config.yaml
num_hidden_layers: 11
balance_bias: true
norm_eps: 1e-06
optimizer: "soap_variant"
Below are experts of layer 3 (counted from 0) of a mixture-of-experts language model. Rows are named router (the router's row for the expert), up (a neuron's input weights, with its number), down (a neuron's output weights, with its number) and show model dimensions 80-159. Each number is 128 + 24 x the weight over its row's rms, rounded and kept within 0 to 255. Numbers have three digits each.
Before each expert's rows: a language model's description of what the expert responds to. This comes from a sample of Wikipedia text that the model never trained on.

# expert 5
Word-internal suffix pieces. Middle or final pieces of longer words, often in infobox fields and scientific or foreign names, such as ode in episode, min in feminine, birth.
router:122172081117134106118108156119116098132094134115153116119118127135159128132126123124111100154121144116138086099150191128096131119136110104137119113142146144100193124156130086160120126161087149114131116189146107146100150084085147137134144111
up12:126145112148120136103100138114151158134102132136114120174136147080143130155118180147118102139113129086100104139098078090099122119121149069144135148136108129069107093123091130118146124179093169097155125185145105114095142073112125125166147099
down12:126136131095107178113133125109138125110127154140183128095147151131119096152182140107115139115080117144108152088119146102149133125100105147167125143087128130186140119080136137136120147105124110118102107105084181129166107160158124155120148126
up13:116161085128150130157160128134112103080100126118120144088111100118128127108099174098122110163143124120088070150092113101106139083126085134135166111152132116137135095123112122155086153149118127059155113113103091131122121154149122135168105123
down13:132156130131086168124107103135160159098129110124103108136131137114150157121162146109090144105110113133159140112074142124154171165147169119121135130135094147172088120136126110122145105092128168128137150165124158160169135098132170158155104143
up14:137106147105130128168128100144148173134096134142132121145162128142119151152106136129092100127159129108095121152110084132092136111093186133134111116122143138146179145126169072076123115095170120090170097150153099135101111128122180113097106100
down14:138144119152103140122166125143113138091092127141142152113139131098123150113145116092176149113084100174151093153129117124131100130113135124135095106160098099134112168143117129152184118144153129110128136085142105098121113113162119142105149142
up15:106139128118121155148124135112100112146136130125113140116133149143108156120142149135113131134094123122148108080175121130085141117095145084148098126138161120112076171127125146125124132083105139159116159164085156122079140110130127082113134109
down15:134111132150181139105131132118192125153097115132139118155110129105114127128129091110103150114126127132172098140122145139154091134170112165175098165089147127104124111131096181105129130127163118122131133101143163142135140155128095129153145125
up16:133064100054109106133157181089106148147129148110103107104142059138113136130122115151131141091111133133125127134141123182111138120145117109146110113144119152139134107126119115137124135179126109163137102157109097094156120144173107140134154122
down16:061176140145160166145107133116132137143112166160125139149136135123111083140141151128155117171147149129159107117143166108135126169120149118109110133140115114127112145100159129158101117161123152094130138160169112098076123133091158124154152127
up17:169137148111105146101148175139164137137107157133144081128135132125184144138143119130091160174098129135134122122140099073115144130132109128131167195140160135110149121150132129157146071112115148143176118125142141170128141154093092142121142119
down17:116102168133124090130109144155192038114155135124168103121124138120178126144096181104127132125111129112136171110135141119110120098109119106155091172130113147138102082139144151112116093148147127149131160088167104126162085131126130123157129131
up18:116106141126133129149117149096148109129131126158170174078126140102129103145119181130089083147097085157116144166150108100131166157150149137109136111141123161136136169142140130114108159151133151142164165184118131124146118114107138144130108149
down18:133129144130118107099106155131125112105118180128101087170122110166135163112132130091164116114103108090121128060180117120154146155150118107141120122109085128160107117143125132143093128126138143118084129076149138129135133111119092119176144105
up19:092118122136180099165102116134076095129148121149129116105123097175174123120142104158135132152116105113073118120145136117139093169106108111190119130119137125092142120149120092135107167152108146159137117179124153112166114095133134144137135129
down19:110114093082090146124101168133145127152149147095111126133116158123119154094138131173151102106139130122119126115072082121167080118133129143107120078146124150146097136118152144118180108086133125108112135161119145112155114122124115132134144123
up20:122140144113125160106159136095137101129143117091158138098125114115156147127143138144184132144111142119141108135142107155136117116146106099141128182136118155166109138121155131121115166137132099137129138160114117134155123136133082187099143160
down20:122127116140105119119181121094130143133114179108117113124119119098152147103136140131099133184134096108089120147117121132111156147128127107124123157121129066082162126107105134123159099160192110119137100070157096124118137118132169135115145168
up21:076118081128116117101149106108104143095086148147143180132100157143157110138111136123152112145127128150150093150124116168139081129136143100159159163155141101152178146156140153089109138144083141139126141142119203124122124098131145124144109121
down21:176153128121165126121098081090112147115167128159136139174131081088123144107097121116067141108159167114151131129145099136109118131127135109111134124173131134129111099104141127177079110142171132123154108111142148119137148119131169138127147156
up22:107107120113126163133152132111110106143150128133128118110139135104108160093104143145124142153112062103111073136127121089141138107115121111148107135109134098152125147130126149166159161118100175099121107106148104204106138096139133147133147133
down22:159134113126111111145134084172102181114113141136144119123125109164106107150148099089096137115124142110074156144143133153133113119149124119144122114145114168125110095122125141106103121124184127136150110178079137120127118125100119124148124181
up23:126129115158142143142139150144139147136150173186160144153123144122134144109095148168137146130123085154163128116102116104136122147129142162125102122101178134085132179146100176152119155133140130109073116091130159073155136116166109136103159144
down23:134130136136128114147151106116118137093151068082149123151122156113126109142128140151131135088098120135122108110169128141086177110154119154081119149100119137148180096114101153123134084120147121130153133136130087123137102143144140142153095148
up24:156129142127104099131087127101116147130133147130127152130140107121153126160135116092111101154127123155168130105113146183085117092026155145122110151147120098165148069118098112125117120120171100114108155094139113114111151156100140096102108090
down24:118117118160124176144137144070121150125135147136135143101187141133088141125121121133108176130156154135119084089132105113163105115173123120140111121167133171142127133124154140145135143154083143112170121159127159096178117143146149161144141106
up25:150116100120131147111161100098119132073113049177129139116120100141123122149081105165124096156124122098121103118125109148121084160126156092131109141134135117120170159124101113159130157110163160128129166152133133109127126127131109116114115102
down25:123124118123177159091158157127103060132091093108137157121100096096142145134101092147095108144142175103132148117131103138070071127153144111173095138148137124147128134125150128069157181106123131090109126170131143115132147114153122078124153113
up26:131135165113114115124084130088135121165120125118113128087100116141167168144124149156134110110096163137128171145194144136111139146099124146122119103137144114139124145096127077143150119136151110133129109143140108125109149127158076122138101112
down26:142144138136129123152114107169134145106176146121131126116177127152113136110167104126129154171113073078140127064121115060126102148138141112147144121148101146123131131158101131123118084109122125143102091101182163114118077146116120147118117139
up27:087131126075145164154125150138156127143147164145106116104155109120151101136150115107121163140138135101128114144149128126098109083116137144178102140130149107152172132138110075160144118158142151156110100160144113099136119132101159131140164105
down27:119116136172115151149150093157098130105108136156118112116119172112130082105143110102124157157119094160139133138102133183123118130078140104158145116117146180119112161113134124128128186160140109111147187091149104137103179129097130117128155101
up28:070154123143108107129151094099131158119082103129096082092098109147109127166121133134151130126097180136155136164115118144097114151130102136123123107144117082109124155118159080158140135118088131111142139120152150150152111139149160191099145118
down28:164067101144155078158126099132107151109148130130121126190128111140170143102121112160166137111142106131124102139156152098143152091202152122134126094170119166134154116120118131126130172190139117153074110139116132147136106173142137110145147128
up29:145106078134154165089121127124123131153128100111129084137099119143151072101117090141133088086109126122128138121115121102123176112160101129105111140163180140109160114099151159109135111114140120131133092176125162107134107180136117146179182155
down29:116156145120101115165187119114109103139107121160159132131115119123085190144084172078123141104136079064100138154092140120145102128089118147141154140114084131146131147123079130163129163105138168099114153112119111115130109127137085153083126137
up30:122104153105076139153150095127120146106136153108110082123173135169158118127100110160121145118131126152126159143145186121162106164127159129085112095101135116112157112146130146127131137152147116107106147122109117107154151139180123149142209136
down30:120144150121130132113132145142148131147127132091140120168123087099103118129197137151080164126121177105111091174126120137142113102127137107116112117113125113105089141111121148109116139155140120102106165173123093149148130128109117137160128119
up31:144131117136171122139123142100166100100132146101101129107142103121167155135116118169105101166109168126123141117105142145109163116096129129120117132082111146160126153170119119154083113122114127138163141155152154128125167129137110139177128180
down31:114097155115122113147141095111163134131143170129169177133142122135107111115145152119148104143105163147151159136107119091141148121113142163100179097132120174153117084130107139112122166102147110138132133103129097107138126129129155129128096115
up32:129144124146155171127116142131131117146149132166144178148140131125177179148149158152174104124154146069095088128133133135134140158141153099097149125141115115149151111109132148162066105127090144135153127140089108127124115130117101164134087119
down32:099112151116144102096166097134145147139161136165161138144097127152104145170124103141117125188111127102139122123112150109146110098134158092134117141133151073119154127143111110094114087123121133128125136119136163140126103091079125163119126097
up33:128140164101115139143138113140140176161097156136133124138134157134133160158110142116143138108127152117121141109145126140096160080142136119115097151158120104161125074143144149125098141130120142113156106184100170129126129146140091099140153165
down33:162126109146117108131161122126110072125140134122123130127102152126150152107113131088136128148121130170126092097155105127169121135108137146124152117169144132104085115163108079128163123131102124156147129068139138162133126117120134133137133109
up34:117160158221131123170146138100133129128168132098138116110125149144140171102102141114109131088084097069084077126095151130111138142113112111139133124107114122139077131097137123112102107142137109133104154149111079134110104114100122122144113107
down34:114158121140165117144109129110139186124159160150112104107110113142135131088112152146121103149165107135144120100139106101130104133138092084156166140163071154093112107159080132119145101134128114127125150108131095165169146140119113122091136119
up35:130100142154111135130140127118144079193112077146167152092118134109185137142140139161174131134144098137116148111157134109095107112153127157146166146147118149165178134168155152160147107144157130155145145101156097183146126130141182114120097133
down35:124106121113151102164134130118185160147129144081142148132140148150150113155148119122129127079099119115131203177141124145145126098160127155137139102133149105134104127135070145118123154131096116090105181144150132139157157145084102142123149112
up36:090123147124093123136112125144109117106126100157138123116085155131092104117083083110126122137132163165122158141136112136067099096113159114132145104184143145106185144104140154151147094127166117110141186123150185152116124141131093150169073121
down36:153140103087121155128146123123085147144137102161160108135131095179120106137121069127128159131125118137124103135109087135210168117130147103148130134087144123149092186130130084109115170136137125153133106117114123081128105129100134138105139128
up37:081080092090160136126124107099110112143087136119122133111155129170164136162110144126124145150090112139135102152129132129127145108137108128101172153118157171127163133122141101131108104094123125110134146088177154113119123128129152133091148118
down37:187130122146131163115146139151118154126112107100126128146141135112105104134129165082119118117149141134119158127140127124121109071163154151103084116161142114115141153132105177140118142160145138125098129093127109111131175140114124133126100153
up38:138094141091129157108143137081120180123135105117136088126128149103147142116070125172166132126096120101095137131140149130134124109100124141110152124124129103112104134131156123127102140133137131174130146122110116148125129117151176119111175125
down38:126135134118137113136129091114132128123150141096116134123124113158175116113142164123137158125140122157171108126138099114100116136167167103143088147111192097153138100150107113150127173103113108154132089109156122125092154152141095126141089162
up39:126148126127102184145090088127084126138121106105101131142180148150119125141119147103114127166114126153131115148124138160121153137136153151120122151134105173120124111132140120097127104121111132158109120110115129167136175153130118140139117162
down39:164144093167121102111126164140152117112191124116169129110115149104145122085143160173175125087165122084113135103123155138116165139102101175135110098079134118123143131138103164104152153150127130137158112157128147155131129120188136109118106111
up40:117103086140098112094152142107130138125122152116148109132146099092131127130126126171127144109115139090126086109113149113123155131090117111128130105147143130139143108165133140116201135127141129097098139117141141103127129127159174163035112143
down40:104144126120139100149136120108137174104158142137102097146141132131171137089113122164108129140146128138103082103120100147124152132122109091162171118147090141138142111133153155202093138100148134110142100139156132156161130134149145119157118146
up41:149114164130133176161151159132122132103108128119164125118085127158132101130163171145140140149126132102114140127165164136157156108153185130130133128093126165182172137146126152177149123192100152149178107096170156143088163081164136082127129127
down41:125095100131131106131089137143101098143157096148178146141110135104188095121114115116124104148186102076121124129129086114100109118133126156153129141129129125109148118075126118118114162126147157160110139124110168128101140156128159150089096162
up42:094124116096138118190090160109113113134133141093119103067122131122095094123106110143144132141165142115085126171096112080101121157125134133121123140090073135173143128119146111151148155148125154130129133175134104137090149160133122094173099120
down42:146091128140175131088125165151146132164151123176119119126117118119099119107120122157160129127097159154182109127123116160091128106089099132124148109118151139087140114116162108103116125118124119104108107143145136126141136172130164124148101151
up43:121134105143154125129161104148096117142091134109114117110126094126123096173097148117136105154130086116138167144158150133126125139104126157132146086200154130111169087108105124138161114114168138128118106118171143111112122124160165112153127123
down43:103157158113158132118132135117075137100144149161164159170154172107127116109130083105108084159099185162140108106089117128121142111176122103112136139144137130157132125124154077113114172162107106098166092131095106159111125111134154118125131140
up44:102142185126146165117148135126157150137120168097133107131076124080135155117151122130123107075150155132120085138111110107149113090131138104104111130108148134111136192154141112119114154132088111127111163117121158132137159109124127114050104099
down44:129158141136102141119120108102142141162116056129126138140110155140156150150097120140121154135096136130161135117104134107144129149128167131130127148128106179105118096097100117148147124120132120141138063167103086168144160082114105115153156119
up45:132128129161159149123114120099159096136151127128127123148137148116140108171148115118100139157161092108131127180121128141150132111096116116100094115106129114156103168133185099163191160132135115115127134133141147130114151154104131134096110121
down45:079134106145137092111111177138104132118109139143124166120085124131110127119129120149139107156121131130131122199091101133143095119140142129096128136104109171088108076147108099077131141128114077137133144161139126173158147120130135149107155150
up46:138143111153124123154156176136127127170182145119123089114175128146148131133134139148145128175128152137144156142121149144164107157152109146149140133130138123127122108113138119169182125099117091163124102164142167135140148140111150126142103146
down46:144154189164157151117118119106109107077079182107119137133100113107124078117106121117127106111160145134134171147159169150123142139112123117116102099150106137121128169078142128118101131113151136129165094140131113182168154115143122141126139127
up47:124152106164116147117088134127164133102103128085145133132169174149117119132137115142125144136135151096130141116148145114051091107112098140133112172154098093129106095170166085149112142114160134082147125137137138118140142166133151144149113140
down47:124176142195141110128135161133151107192134130084112165101131109101156134145194136101155174085090143144133131113158178115135128119157125155159147149131150151132097134142110172116119118119121117129106118109120115159099120143090095118125146139
up48:113139102137103106127101132142114115102109121155162121108160110118102114119120140157145110183105103098095114166125173123121107116153133152114145101203137107144133144113098117113130159148079135150125168168150094102192198116137111133119134156
down48:117134100202152129148120127096125157132103121148114105176138133119150097150128137140138167115109081127116120128122114148054104168117092103114123097111123090108132129142141101122129169106105172096118190115152125126113109116117178179124134130
up49:123111162082114098094123102158132164117137158150136092143169120159124115147130140112161105118186143128104126118123164134125130117128151133101126155146108099145126128115159140143111100112111103152095138145107121149138155146119116102165135169
down49:132164125119171154124123190089109146093130174148149111176117135141170168168099114134101135144143141121101115123125119120150124146095138095121129108119175175091125145137129117071098137102139141123150109092154183099102101161119124141119131142
up50:172113102162144094131117135128118130121129114106113145117132166124119156113120109128121076114125128139124120110150116102088105124127101124129142110110137089123140125130118078117137135133162149157159149128143133119091152103111128113114127140
down50:115088115162144155117091142122136105163098106148176136108147112125133133157135141105091132105115128120129109158133154112135136110144152135114122145098111145136099150150165136104149117133062176113162115136087141136151124124119142171117114098
up51:155174130171113149120159083119139122135146144125099117122154120120149143086118134141114145158130121134128113127124159161079130155114138129103099123122154161066082211125106122109124133164120158170147148129113138154122130113140128133157137104
down51:139128097147128156130121131158143105137134111179134129127127145127120129158110103101163142134138119126086159116140123188143079119108115113112149135151118102133136074130135093132114106107094113105105102103142116084093101145139094143147098108